Weights of a small mixture-of-experts language model, trained from scratch on English Wikipedia: 79.5M parameters.
Below are experts of layer 5 (counted from 0) of a mixture-of-experts language model. Rows are named gate (a neuron's input weights, with its number), up (a neuron's input weights, with its number), down (a neuron's output weights, with its number) and show model dimensions 320-383. Each number is 128 + 32 x the weight over its row's rms, rounded and kept within 0 to 255. Numbers have three digits each.
Before each expert's rows: "raises" lists some tokens whose logits its average output raises strongly, later layers aside; "mostly gets" lists some tokens that are sent to it at least half of the time. This comes from a sample of Wikipedia text that the model never trained on.

# expert 10
raises: " and", " of", ",", " to", " in", "."
mostly gets: " time", " season", " years", " life", " work", " career"
gate0:092177101112131099145061071133105167121078054165070109164149130196108130162149123188105093127142126136142163117142137085119079103165156125122108131104104123172123136096122125126125125136126118
up0:155136240122079133118148164201132151106132111155135135106137117218160075120148152079100151075079138164160119107148177161146141123101126121179107177070123154082126067154086164092099124143119062
down0:134153090151149103140108115115121129117054123125061119132119120160085163089155118141073143129080150133127092152113149088142156043090127129115118162187159132095140181073163091179128126130155155
gate1:181071122159085145147148110182080062136168099103118182105127108111113100100191141095163143104145110171134125086078117158151140090121108133134090119130110149105088159094176151113126155123149137
up1:126115147122107118139142060122154128163143134144071092157129172140130112225125115148093125159089125087090113180120136127147098178122099072120129139121086117089126105176115051115099105120075106
down1:145167076169164155127103100165147152154217133109108106129082073169092147109108120118119143123066174223151111091143069159097085065134123177158121128085160109129112097119140147161111137135116103
gate2:146088087104210060136144148108186141161175106097073146118126123174177109137091152113126188146081186122100109149127122128121129129124080137187089130149089149122134147087109122124142134138134098
up2:144132128160107078150082098128118109118197129153104102090110157082128097144158124138104067194121101141143140157137108134100100118133124111137146126128055116137143141102086134107134142127171159
down2:094152132117116124151124162095120144118117091176122129148116153144137110115139133120122159115101113138144117139123126101103146152102108076126068152098088161178085158056119132075122185163125109
gate3:125081158127156156065140076062127097145139171185174076118162144144143168174139178168130038178099140157140108124138143105100116166150126151076165174104106118133132198083140125170133103115085154
up3:145181079105157095140130186150111139168092132096111160192092099075178088106107077097174159053135158044136158111151158093154137120085113110093120074056128095106106065118107114142144129119158131
down3:143123127117122144093104113098237151077139151133091049140172083151125140188135136106160127108196104213068086127118105117131090130148100135137160155078172136081142139088146084134140148135077151
gate4:166120127159116132126102138066098095178133126164118129173091127109122068161185126162112042142100173165081129084134119120147115088209179077117123099118101128103116061135148117219152139124154108
up4:143164141174048151141098154098098158126150149117085153158107127136104147176172067145111105167132149110109113151174087113144208122203166127114130167105115189125108090145102123174129150157138144
down4:064100188131097140127089165108126115139119135120101114166139167133065132199097107092143154123124136161109142104090141142117179143178139153155052111083164130130194082146075162149162174156146110
gate5:131165117061145129128133120130186140102121093197134148123125131100155125141112139131105140078149114126117159068167120133136084110130107138118192174082150092163035162081160145147108105160162107
up5:168103167149137129094160149087170065173095165144133105126128159170099128172084081048137121137104141194142121083140067158079143154186089104173085129109156050121126094147152160196127137215192137
down5:174123091095107091150077159155170115072134107087132126105142185139085121130100111104097154063114092115106137090079165065176180089100135101081147210095130096150115101110134167118197107193074130
gate6:083126155125201126158097048081146135144143114205161146109159153141141147115107094181129111135066121229121141162121134118074102114159169122140124144108077132154153151146173173138122151126116143
up6:073194139131152108132138132104071108160124114134145082102165140097088154141118152196104149091068145223132143136125141147137134106180175118183135188155106110137117132078184141094196093127158148
down6:123159118182195146084097114157025135106104119089102051067138154086087148132130160080113151124089125050086076114121182125142211084140127164171106183147171111110136170106181125121149128153135147
gate7:147119120136106170148089164097138129110148146116133163156129070067179113107137131125142151120131165131150146150165183143081111163131158107147134210147048129171125147114115185139172109121117147
up7:118136138142175134131224103148138106173107088142155145103154152162094144094148138095165118160142137181171082115081105064206186131082110163116128115076128117063059136173188074119109152140154110
down7:097145123073139095143120099115123073120116212128161165193148093121129112115104083114168097183158137103187133150110131077145118196111133127093177070126056162162158132096156131146090104156153092
gate8:143166085109152107093131148141098055161137104155074159192083109087118092119168096173091127138110166158150173108123110153144107105094205139103103194117124125062101055167120160134173161139127089
up8:189121101153140143173118119103133211146119082102114132118147164109149090120121082124110186166137115136148104145072125161151160093027108173030138136123134114124125119132103081094155165104169146
down8:100172123175222111104132092138096132109157144141132045090153146150155146137144153167030150142181228137084121087153111126173101120180100085189126130131114129134170132134149126128133087126123179
gate9:143105126115164031146128065085161145116106130147207127166114161152139185153168119116131093138101161118111139108096121118192181178189174182127097112108139113108128120170149144151168144081089125
up9:160129142079113148104087149176171100135159103179064086147145137088125113154104127162132146096132062131142191117163108155090102124123121119166149183124098112223120132132124158171103066160155118
down9:137143097098153115172096098178149154158089107144117129060093126107085166107180118165068124119118109122151144163142171125109127118123119151095113187055137119164126196123172160165127164211073159
gate10:125097203092176153084176004096128088054193147173155114118142092168167165199137125117174147111176177187103134094123123110087142137162079127104165107118153143150097140092119157184112118129163107
up10:161134163117174129087184097109053141080126144160124117080089145153171146215141138102161142153135131122109096077126136094095181175168108168100110141172158121124148139098094176156124125135169086
down10:123113061184124120136089200162073143145125159096084162125116129115120133108142195061145164117140172109140140125080110111127116105091212106166106178173128118068120077188157173095118122124126095
gate11:107124141121147127128185123146166106190141128192088171116143152129121152124173149152108138053195133188117106132095134139146213134161124192079139119156176118122151131105133184120128150088121120
up11:110148132105139134103200114107141132154161090132149164162184145180075189129163093114142195089137124160109149123134140135098142106171084158130137088125146121116152136103145174112098144167136069
down11:111180113153145102120103138118119135141158105117137141129092154118140176171100117123158120091145157173128144170119161129112094161110133150168111149130152134118090129173129109072146120122144145
gate12:169146094105102121148163104157126148146106123124130154160148183134191172141122121080105146137167123130128177159097110152142081115165117114184112116089146139125104129106106143094088131101134101
up12:069123110139163159127057129079143130122144106146195174129105104136216154160136150184091162075120063164130131138104184160074170081091137149198121124140141170135133170112061133147166151178145127
down12:092122141204152130142132108075203157140058126159130131142109140090134117144131166163117148057124101094164111111080175078106129137116156157107173147080125125096165204132095131109103150155080157
gate13:171083118116125158107155092124080140156149088108122096124098108125122153161185132164093069135129148204112150157118065145126107153103168128127087140141182087153146093103161117115135051120158080
up13:152204123124134091142182093125120205147128166141117114180202100114140133118045125161149173161144164067185106131149116140163118114113101173103158157124119126178095114088099104094148136095119106
down13:115144152064129123102095130117107145145123096159144132161119151128161115117114117160091068090177136142163155164118128119085100158127167109142129151161103145170112138182184132151087093143083220
gate14:122113115121184087120172157145134104186222105107178095142144182093124157071055132075104115101099141110212127132157106115149100099073108093149157124085169106104124149147158079101143179098147008
up14:139112107128125158101128099127078118101104091152122135115135205125126156117149114118096119149105099167142139092076126084119161168181108184167099090119143115075102111122114144102083093131147091
down14:139099165149131171145134149141169148079098134097132128079108074088146165099166175183084095078101086159055125167148103183106145096089104095121176114124060110133157107122127094095176125166148176
gate15:102147092104082126140097131081145125134149108118082189167099045119166088127100121098152104107114121129159159117139112112093117068187109185171167134122142097132106117122117133130162092151164125
up15:105117130107136172075178061094145193139101103155128145095146092107054113128125103086086106150181105143128125122097108107139166152085139118136134136147160130154163126116115093121182078201077102
down15:134087175117107144165105127187164101150110109114125109125130158135078173102157080142179175173163081127169169119123094151172116166157164138216086115076081105069094063145064129186149151159077148

# expert 11
raises: ".", "6", "8", ","
mostly gets: " all", " century", " million", " half", " All", "8"
gate0:173098113141144171121156154116153120096141114109141120148104143139118146135096134092131100209070143173126192144149128138187117113149097103139097172131156162131099154123154166135141099186075121
up0:156088105130115176086198148169100158210166169079106078093128099116150147165121150129105088134068131133164143142151089090122166159084097153137133159167171090122170131152121141116119118174085116
down0:147133129084151122109073144100154172121173141097116083170123084182144124139105179183096114163093113145115141124163218115133201086139112085068108093139158115165167126196089087172143141123061192
gate1:129111118059115144131076131113044130125148112166075109158132169148208092126149170158091108165125135120149099115140139104157087146156159104051179073192171059155142189156077066161162132181124143
up1:177125122110104102127114080146082141076126089137087135104114149178162074220141092190098206170085145142129137123146148144183141144168087141094105112096201138126096130154078125161119137175088119
down1:131106149144129121154131161154168161139127150167180129103143133171148045128133103122086077138150127163086175160125072146153165128159184155105142097115097162111116179144134188136110199081179130
gate2:131125126093183166092055130148132120162138124165113080173117088123143062071148124178104177094146061127092134092052163079106101147120125185048170114165166104165115123137092081181144062166190165
up2:152116096141186194111107171155144138139194083127126119077132115061133077070132101068155117135083129084143111135105152132121149148109093119077138121102090126172139132164099129131091115110146136
down2:103117169142069073147099110111167190144134119173144122157162138176184123132128107124118130057126170140144135169151131098156178094203126133145131143164156146083130094083117149175116197089098114
gate3:179166094129111105135105100090100150176169162097131087142120136098115107120144162164121141165138088103122229125129121166210110137166125192143105145156159114141117160132150151132133137128180112
up3:094160127150143125083078123134151126112157141109216100173159176127142136148120128162161128115095165116054127084135125124110063197156113073132145107121054126146120136175148100128135175090149116
down3:155137119135159110138107121150089056141115120106145132094160106080105147132122140114120123080119152138124138146193090138149159142083083103134156168147172128129132137117147097127101150100148160
gate4:108099155128167132121159168147187144116083137153143139131136139096211129171134128164146075084174085173146121113134107133120148159155158112063131099094124148100161135150169144129100097143121136
up4:131100108104142070186139161103150139144130073157147131125138151132106147211082115074183085113104099148165163092183104118130175056163110160130091091123115198108166120154129174143126098065136130
down4:133108162140143128152107107111141159140172093166136114109117123080161074109122057160150111189173095119068158071165115115138196145160123136091145128083163078103192066134138133124173117156101149
gate5:111145159101116111136131170140158151093161136151085127174147117066146143171104137143135105134171113126173215119139134096093123093125143110163143130122107196158110072163054130167116126075135079
up5:138169133109136052122124104089079134125161138110137123131104134169077085057140161130120107113135143149102134107154131108161105144140163143089169086179191107122080164113145163124143135163156116
down5:075103176113141127193095118178156146102151142117137078127095129106148105147107156090157180169111119129129108118117107185150091130122120105123184150147159129135080099148098093154084108136165105
gate6:143078181112127085137110126077132075156152123123115080117100121099182076118160215091166106153190167106143191162114113101129162111171117153184157095136125149136121144136137140097107137125123126
up6:116160112176180175095167182127135095155130107138109154137123152074137125090138124167108105100132132116125114166175155114090137116076147095134122141133136167126158168092102088167111140168128157
down6:078139128131100152150155085144119151126083130089104151216115105151150080130147105130154135131125181162125175122206155144072074147168103164123117114107167096135112155131137135135168151164045121
gate7:153176095117150136090056184099140117134097139149211054136151151124107133139133118103121100162137126118066136144136162093083150087120155166121126072105119141120121149171113084133154133083099095
up7:120179090169109154105117112075163102174141113112159172133088103139124080139104098112152152155123128122142167141116107123140085072117129105103140151130087111121112117104190138092078122147113146
down7:115145166089172095072159102129134127037117029144099119147122115116047157172085144097083116148095134107085108176083155147106146117116119119132137145103124114145082162130120084145126086128148153
gate8:139069094128124128177065083081166080107173147171152061116131177121150103217132103137188113135154113147137130135112149144106105178174130075082137173135123133182037112146120197155170134172133144
up8:120175104085121118160156154104154151142110189059066174186100066115135151099118125166082144094073143156141108120108154097137126124098134138141111152119173136138143039097123126125154108142103157
down8:116094146116158139128087164115103092106126084149178177149114173166130133122136114144172141197135127088155064105084123162163160146107100138126173157171107126167120137091126085111074108145069079
gate9:172175090106122132091169133127136092142154172148161098124126176124111119133077149161158106088157149135143146178143105164114129078171168136118165099124176161129119081098179076167161104114101098
up9:138115118124188111115135111148089109115055106162086123051143085132129150157184087060084161136148118175081132139105170080162169135127119137147141153138065126079186172089094152119122117132124117
down9:137136137110114115177094119162128094093107101059127135113133146097171134132090164081106171130151129059110136137163141145071148097156124170138088168105087129112120194054196107122104125066228129
gate10:184106134117132125087093137120093106139162179157140135068123134114169104146072123146137129168141068096130079101134157167124112133134074118141123083081166112199120155107154081106141133156093191
up10:179129098170059132150097110178095127097114137143153102184098174097108141109211135075059145140106126132119096109093129180203098113139119136133122107100110141135146079139100106135094121057137151
down10:101090140180149133118138134119145212155139114161135143145185100092160114141099132128149129186138152170123097134109123143112127102064144132078183175071124123105125147144087122071140091169146188
gate11:093103158151091148160152144116103112133137120142111156160117123127107172110182156176105164094145159167119196099159091102151143143099125173181100126100127150110130146116107160136084183130192133
up11:174120094155121084173128091156130131102139173147141109098134120123132172127152096113118139152106160126145105125122203192163120149166108065126122083111169133098129196168113153126143190145137082
down11:150077115128094091136192148150141180134127095131131103151164116165129187182145115088153151178095149219168135116191137143155149112115189080115221078162150101117132124121141145073187136131090164
gate12:165101150167075081128127122169093137171162176118135097171097089177116091189166100125140146157104094129134142145184122122121142153091164059116122221172107107154111149130133152096132140095113102
up12:098185135090163076163065122149150079115102147173166083098137093082145161140128126084131096129161065137113153129072164105087133091143155140139163086147085141108168120119137097146159170172163138
down12:124140177089164087103092129198131115138123136122165144097135094096136076104126125101124092183086124130138147212166165160109155131141105121111200158180121154132138113084088184162171142167133129
gate13:124117070072152108084095137210116208142163125148171091110115122136129105096151071136140125110179152127150117141164077166123141146127136112185161146128127120147145114135119118161094139128113085
up13:107117092090148124218142125128137136128147172140167158141153102115135133097124097213109130052184070153163158129134048169145105165095117168102117165114136120102070082123126142114158121179151104
down13:176111159127108106120133174162123132112137155066120146099114135124161164153125110130122122162093114088186153129152145135090121130156107118157041101062132146141129160148101136139131146146131149
gate14:137130148146152139069148126036119101102138143136131104114189146081200129131125149125117109124176119167091126133086134143065096122197158133071163136147122097148139149133111088169162081152092150
up14:094127121097168190110137158186135154113115179126163152086098146145164138169091095139189139114140101121160105090152137118159156165136129119130131138064154159168064145125160087073095128113158153
down14:069138099056137180141122173148121109145082087172162068102152162167113131180144113084080125100171116129060205139132106186111169110182186147192176098127106105140068135140136125158093117180164130
gate15:135138215161084088106087138125143127134161119183104073097128173140145126168188139134103122132143105127107205101108120126143122123146187082121147154190141135084117152174120193173134159112123113
up15:130143076070159134107203172140120125147093184164153169155123096135158125038118138110108109137089149124124058108152099134159117089154097173120153117044124132156103093102118065133139121164127156
down15:162033151109180149141152099131107129093077101064129157147122096097153174198086145112159098098050100133111107142186057129136103127121124124073122124120180097213158102142115107134137129149059208

# expert 14
raises: "ally", "ely", "rated", "ities"
mostly gets: " H", " J", " N", " P", " M", " St"
gate0:129160131134121154110084136141126116128144127131108151102180164079128190121133137149135090147134067122133130117144095147133119191148122121136116164121053110132114093156107133140089057091153065
up0:118106106087203120097109071067110133183089155136092090187089077095153147201164156128118048091111178096035154211125146114114113131134157129122112123108130163133095136060131126103101111137138122
down0:142117127088103118112166128071128130171144112137075058126096155117123104164084110175098071137158148152098219118112172151145127127183121101114133138121171062117138128161082120170111090137170088
gate1:125098142074134109101124124155137138061114125131131148124150164077197072120145153165126174066171122162094113092141174168169113126131067147093123136108120168166132121140131089169128144114159160
up1:186176086213104062075121116133136185104150137092151164180145153164162144170139105127148162080115149166052147101173113191139122133120128076183174132128078111177156095129083130158124142131114124
down1:085135125098120136142122178155064166118173145132130114075108123138085176129185120126122162182123096141135081135167134128123133162127145144073113100108109230086136119116201134139124117158128144
gate2:094170141090151152061121110109175127148125173142157142122107178172168130179083149158109108152087158155068128137140131096123147132163098127089120183159139166175140167145106112142162155149106162
up2:166140144094096149127116137100127107130120049145118129119108127110144063136106135112103104198097104072069198095142119117122116117139144088188102113157120107094133181181123140118082159143097117
down2:132170127146169113051143043151148155148144144205106130141068068144168120102096140141100176159142102061145130096164116155055126085094093081102119115122169064106163120171099056105127085169070098
gate3:127114107197068097162097132104157110115100132113151141178173094113165094172088161093074161115151159106145108112135084143136135191154182093129135146186114097081153088148173120187088123170140132
up3:117123094135107094213133173127144154148119113126143143187136093090132114126108109168171114116086100125117059147106094190119149126113121122087130141138153096177153137197168166127062120114136174
down3:148118123125131117138158113142118112130152166176143129072135149087204121099121135088129143184083104065134129169164162045043125121133167139107102078094199075153129120151159145145117097146124149
gate4:200141157139162050133150087096143067100149163134098104115137112140132099144181151064129096187153110113098131153116110095173163133075136153163162144124137158139141170095125123154139130135108132
up4:096162105131086102172133110123163151153143192156103112126130115139121138152086132115182103178130185164131131133131132125133134132159091142063134136155111151091185201140105093113090089124065100
down4:129199127107061152116155125149112118134151143159097118194145074197100162133109103145157177163167126168069167159080075152150150143161119087151120121146119075151177132113105113114144090118143091
gate5:152136125152130108149158079093087100135178114132121124179113120077138116129160162144134173132156067155080156130153118144141133079143163118168135157139085108135096090137153106168136125104143089
up5:081155086169170157094118201143121168140176151083097119098119173115188174124103156091116173125075145073156109120111066098146129131124109137127144064131152081084138139128120129101111128130124159
down5:157166090104130121105115067076122101215177131156070057156144122107112148069121112145145173130128125115129150109150061110110112165134139130101112133131121136114128130126095125186123110113118103
gate6:174144145132125140128110106126169165118130081146132119145147087130051133135070109145124092078125121111101106108128093106166121117133133078073150132129090115114143091116234113156144093101150113
up6:128135133080166068110169200091165149137134116146102151116097074128078102116165219093105059094187168121118134063102083075153155102191141148124067101089114163083131116116166165125170076070099086
down6:072127130137107121094145129139114104154101193128192145127208121099150127124143131185113106079131085130086120135158087136101138167168095176090139126151154183157140100135154097108112157127139124
gate7:129181193138129198160132134143082129144169052115114068164133162155125163144142105118073086123106137133167113124115140163155128147158123122143125143071157144106104168153154123083153149111081141
up7:094093112148138151118103167162075129131105147086111146121099115113081135114100146138180208144070173112095144158161114171137105081077131135143132107148154095118113062147097069152143121109156087
down7:118158184077187089134138177105132147142156102135145124112137161126118153148110143151043141098063124142110136100148100134073142173154160116100094111059153150076145159115150151114095112148089119
gate8:189124094162149094160163097140123102097134181130211091085130110114132169161146192178086112150115160181098143169166157149117155160118154078113125147196108106094153166130170100184133132143116092
up8:091147137165099098124139139166137139118088137149103172075154119080111107095161164115109109119117142077077114146173190142134123167120068077139086162129126097125191182143155095090085162105120104
down8:136107125184146131141071115122138157152081103131077165142070148103126095165063117176133111110108131133111134116098149106139170131147094162197084121158195133182129086119048129126145139046113061
gate9:118091099173162184176143148135122046124119137169147134127147073088116107175123150167129116111153115134145132128086119090155174096113168110080185149150109140129082151090102144100130090069178114
up9:130124140176173154129102102156097178140142134085159147132151131127099107150124103089116131066158131186093175121156165110112124120153112122128166124084105239166088166074162217128123091134132092
down9:165216065102216140112080106113117142151131097087115077133176172164108126122111115087082112138122135133116142070180131083101097119110142140165167145158126149140104167113130172165123137132123154
gate10:118114111152136138094140064155095070055110093153101099142105132171125088172103129095168116128166129168069082109136141092124115157117164113090168123120137117143125142136145140139154071076130132
up10:168144175142120129135160167145123145107120074061131107123130134110112149055126087069154180114096089193130140137130109174151140106117118130144026163100097132113159068166118149129122111133092118
down10:158133108147199147023118116158099148157105167085140041146126104084138121105118103087131123123142103168099074175119143118139127100096078089127197135134061101151106110129134111159164079171154112
gate11:209147065123098135127157091202162100167158154134130153144143116151100116152120067107134087103131098168149179185120155200190137161137155120206141149128134146133149138156152161140128181153141082
up11:190094063117191090159192097190122098127110153153140149123153137102151128117117103113122090158187114174090185125137129135156120096129165089148150124142076153158131152164203143165085198184098094
down11:122136115156084143068145152118133128115081119100126138089170077095177103116135163110054099111111141078146090143122070122163131101172146111095110065126152099126169166087157108107152109122203176
gate12:109103124132149161058129104099080147114186154072155107143179164110170134130066086179118198071151136102181139107068143141184088136077097155111131099095191170161120144148143085157104158077092099
up12:094080160096135128150136092085079125182093077120070140188100085142130122089113195030137118090108147105081144137147131106149121092157136122137112137119082107158122182120125124127054097044082104
down12:137126148076105159184158175151149106128139101171117098143165142105153154144117177100076188074168134112105114126098128157114154090065086117158155110123147188128064108119180151177161163151153167
gate13:145169096168166088177139200138192126118188087101149151153151099125167134129088080160121117147179132058157081152107087128151125157100115127117125191078149134183189160094149107139138076063089127
up13:115147108073142096075102077115128113097070153200118134101106102150129158137144145034145044075118133131128150111139111141145121134156156148112143087126145131096151089085053162162129076206130090
down13:115129112113167120119113123167096086098131170148148151138103132163157126138103113134121157138146097111174081138163129196047083194142129130106156122171133102176131091156131163129087149154139102
gate14:091119140103181157083093090113134118086162082099152093102140121126173095119126200095126115146136127135125119142087098086125131144106153145143148144094072100142136120101157101119137108053111105
up14:065073143120120094135147057092130085129107205066134153105135032123149161201141198122156133105173144068145110066121169147103170125120139122171130065083117162131112062094117130110158145126157139
down14:064145117165156092098125137145143098168203084195093133178166145145139205171115089138143119133113134096116116151145055147119149163090134131086093135061147126169127070159169152106128081147123152
gate15:146150052156130128151158091125098100168148050148119082145133127104114116150188142171130131121087108115158091136163150113103182156091174093095107186143132173071120051107153122163119141116128093
up15:143148083157138133130151064125132100188163076173087175165125186141131075141092130168137137156123098073109112118073157151097176213079131140060103137125145152118140076137100106134109148135125095
down15:120158134149119112130098121136141143123160076135108175075152131149120093170101093118114055129147084084175100122103134152193096137139125142161090132081151099117144136113149128113146128118114117

# expert 2
raises: "\"", "-", " |", "===", "|", "=="
mostly gets: "\"", "″", " USA", " film", " States", " player"
gate0:142068165196132142125089100129188141096115026180178112104174146058161124129111108117138157164116108168187113086133117137218095144097100089077147146094106100140111180110055125146109124117119081
up0:113101110136152101117109128094178129133090180150086116117137091116104125092173154128117127108090126079159132142126182140097132160068127101111156145071189079115134119115097143089150097155181082
down0:179153093164140115117128127114089088106114154059098100151098118122107175148103153146144147133102156142091113135100187110084127145136181132108119127122107178102129139125111134155113125054094088
gate1:171171095155155131183127149124098189130158156092155132171113084113122144141104111137139180148125145077106171093153120131211140098171188147155174070170138146128113075152068142154175155141164142
up1:145157156152148104130115172120083144140111120151118083112113127175103123132151034124112131144149134210163108108072105111130178099132141096097101139088105166153164145129145137100110156142136109
down1:120195069133086113081134086176084144125131142126077091081115148181142138087101142153130135141124149109134078158132168193121196079171109173166095182127184130098128165083198060129123139148099066
gate2:134149111111126127126138194077143136110114132121171125096130167103175117124107164143115122218120078134183179129126149170134116179149138196111152147150056115091048202103123200141143104150107072
up2:064098170174057124084137111103112109099142110071159127145124085128089163095129125116111166072183210165155082066147126138111121094106150048129104098046168167160115080159166084121129086193151086
down2:111078127132187124174147053113102103151115162197128123132212109102092167145135105141144112161132074182137177118171141166131081115152168124080181078134186143092134109126066109166130160113138147
gate3:202160136170123201153139123119141110121132141072138130144115127154099099079128109103101112117137150073125131157121125136128128116064128146076135139141082157136114148126209131155105104172067169
up3:160134138169104139136095088191185134148140105120103101148122123196125170168155153059125119128138183118159115144130148156110188131074102095092138091083159134116134092070165101109146181130111151
down3:148099145136115118136124137125149133181131047140197160150132112103122157125126101127100144121086094177083179115125105151115082086115095115129114157151157119167124144137053156106099154115138085
gate4:143112115147147102123113119122143123086109178084134106080128095074103137147129131122175164135132095195135155111127117108096147056072107170146129207108118107084110173085159122131186099171129074
up4:138087121127174053109136085113111079097129050137147181061125061111137090137166167104167174162137141157129054115078116111143158159123126169088099131110150170173119132077175086116143126158099119
down4:093142126100172120120153111102149104201162176099139140144162097097124101091103167169160100072139130112096141118173178114132079145154133150118084142121180175072134125116159150088061104130126180
gate5:085180112115129127164160100121143142161143107134149113168157120135120117078110139215145102160156123078169104214066153139164072146132180134135182175075077080099119165143174048097125151138136076
up5:156061099141168157134180147180097069099125214159197106146108133140143137085178184119175126102147095129146181116130131177122149148068116177104135096142160135148120103136153179136096124168124120
down5:106118124161128111122168048118087114157129115104109156199168127145194133096158121132123113125117111124135132187170144133120096136114103110162185157123135159149153132113152091086124189068119115
gate6:155121193137132117114099112131118125119098171183131098117163106115082141130167119129146122129155186122149112094107078115145178134136119041148155179136164124113104093079097185178077168152110111
up6:134102191140143047159072053087129138159109186131140105118104148093116087135150158129112188200142166115150133152104131051141095137093122184125125091125153121157128149124075203119133219121069159
down6:101154098172141081094163138124129156101153125086118147122161124134172101091070081089162119050092129140083109176165134090132142100192139064107187151147156101125139106149134113139158142132115088
gate7:151136118170109136092144091183050155170172123120113118198145142173110142147166153140089130172109177131124148178123131094117104150155141153157107100178131130166110103104158097075139190129105094
up7:108125121112128126148136145131184086156153151112100112148115142078162083099076155106187130151106118067120145080107146146180085135147151173117159147206143016074139135120096041136144127104125163
down7:143077170075198107183138199060164098123134146122107123136118096139090140125110142118061078082154134121095168120109118088173163156126096142074075109105095096145133100145145178162144159092163207
gate8:122108120157132091069106093098131057081153147117199122075154092165110092146094122115102132167177088180122074126153127136053097168103168118085133191180144118129121118163135091140148146128113100
up8:182122152158125146143108191131156113160173123093115146187138118100105054114143073102146140105065125095118119132102078165124105158131147136123085115140140134170130122176135097144126136154154087
down8:132148155087074107137145092135133131115076083115154131140152172089142175169159029160177158177134119109081090162134130097139120140097157097094139088134091129155170131148061142159115129143089142
gate9:087118162135098178123057103131156129070117099123118132134144175158171129138169201077127093199107120149109135076103191106132133169151156129121108141139139120124104192117147137129101176156067166
up9:054127185090151092148113106107154116148098122188141121151167127148100143128123195111116115065104123177109109096125094081146112144094145159086117165170099149085104153077178159147101149125144116
down9:127115114164091125151153111138085143153119150094112183116135085167165126169128135105129141116119164113162141179084182183103105101183166097108149113122176152153114082116124109158162111122129109
gate10:152097096112117176101131084052079134094106115108062155168108142121081110108148116136078157101161123045152154150146154132124175139091152122154126156175145106117198186145172083105111106131077092
up10:113168138095169084119189118180136109190127124164116175163167169140149088061067143154123127074131142098179114029105106100138148142134145211139128114120103103113137096158124134146144174122145147
down10:083168150169065124139165157182143136062100127092138132131111139153131164127043089135125108129085118094185115157107077106143111098129091119147115123137102116111153158077137119188162109067152100
gate11:150121071134061100110150143114124094099110146126143130134173123096174127144162096107125064102137102134163108160094150111140159178121137088164131064131052137168150170154140099175150118152199120
up11:134110091164148127137127156082091083145160107121100185141128091101183141091158116109147212120084067111111140117162160198123126075131126067175143109139093151120133157086094137074054116076137131
down11:134091118093169095214088101073126159066086096167190100092110115147110127112157119115129151086172172084126115122100109056178098155119142130169186151145066105114169161071153103064142172138209149
gate12:152131119139130155129131087080159048092125128167122088116144109096118089135123192091195146151145081150129178068070118148204125141156156183054142106087088089125173132073086059152166130162102119
up12:143133111116136212123155087076156103118095156137098099089180122113132077133137134143146138136138106159119130123073117109172091164116089161117162120096140104141153166133100081147169123187142156
down12:124081128115132164078113180127145197167130094142227135160145122159127130110166148153151061114093135092077084119119102128144090165128125083151129094121077113154131137148129135098130133109115111
gate13:126120125110166085137118069139130154146128166136104081138202087062158036136188176183107131184126098150105116131084118105162154155096134162075166135109116136144134079138123108118107116145095152
up13:126125144133120189143157134138112129166157138121040131110088167134123162129155176139131129153111136106108113148164137100134106125129083169146145117075112096065131133148148138129172112095096126
down13:099156079103160120063115114108158098199112166173082101149090121152161116111098159127038115121125120168094135103083098100149123072081110160153089075135124120150113120112121131079139129196157108
gate14:132110165100119125094120119066123133057153132101141116049100088143123093097173120107062120108121130112143131134122088112078077151163097129112094109120082134142115146083203131128184094158143119
up14:219187110153161128102099156115089135126140097114111115165092096103092118156126128125133132166126136132120172080087149141168149141187132165141133113123188146098053125100135105165086095176114071
down14:067118200136110183129124100112145117070119113138159125096114137122141086086115174151184110118140134202161095145128112198108111123110107147076076124121137087121125109132076093123128150062150142
gate15:124108141137111143110123144142097157138092097135136129084140123109129182138178172105177089140093091123158135102148168109179126107135122053052133143154111121151149215182130114099029148140123139
up15:161204086124135149107161135124100053140101185131131177109146108138199106085134128119189105151192145074235178151149119110163101076083114161120136147131166127148149174106124109095099125141115128
down15:114178125127156112116096160110142139131059111101135102122112166153125123087130139103169111109144139126148158072149114145084167062147094118170065137137104165156137079108146186136157202082129071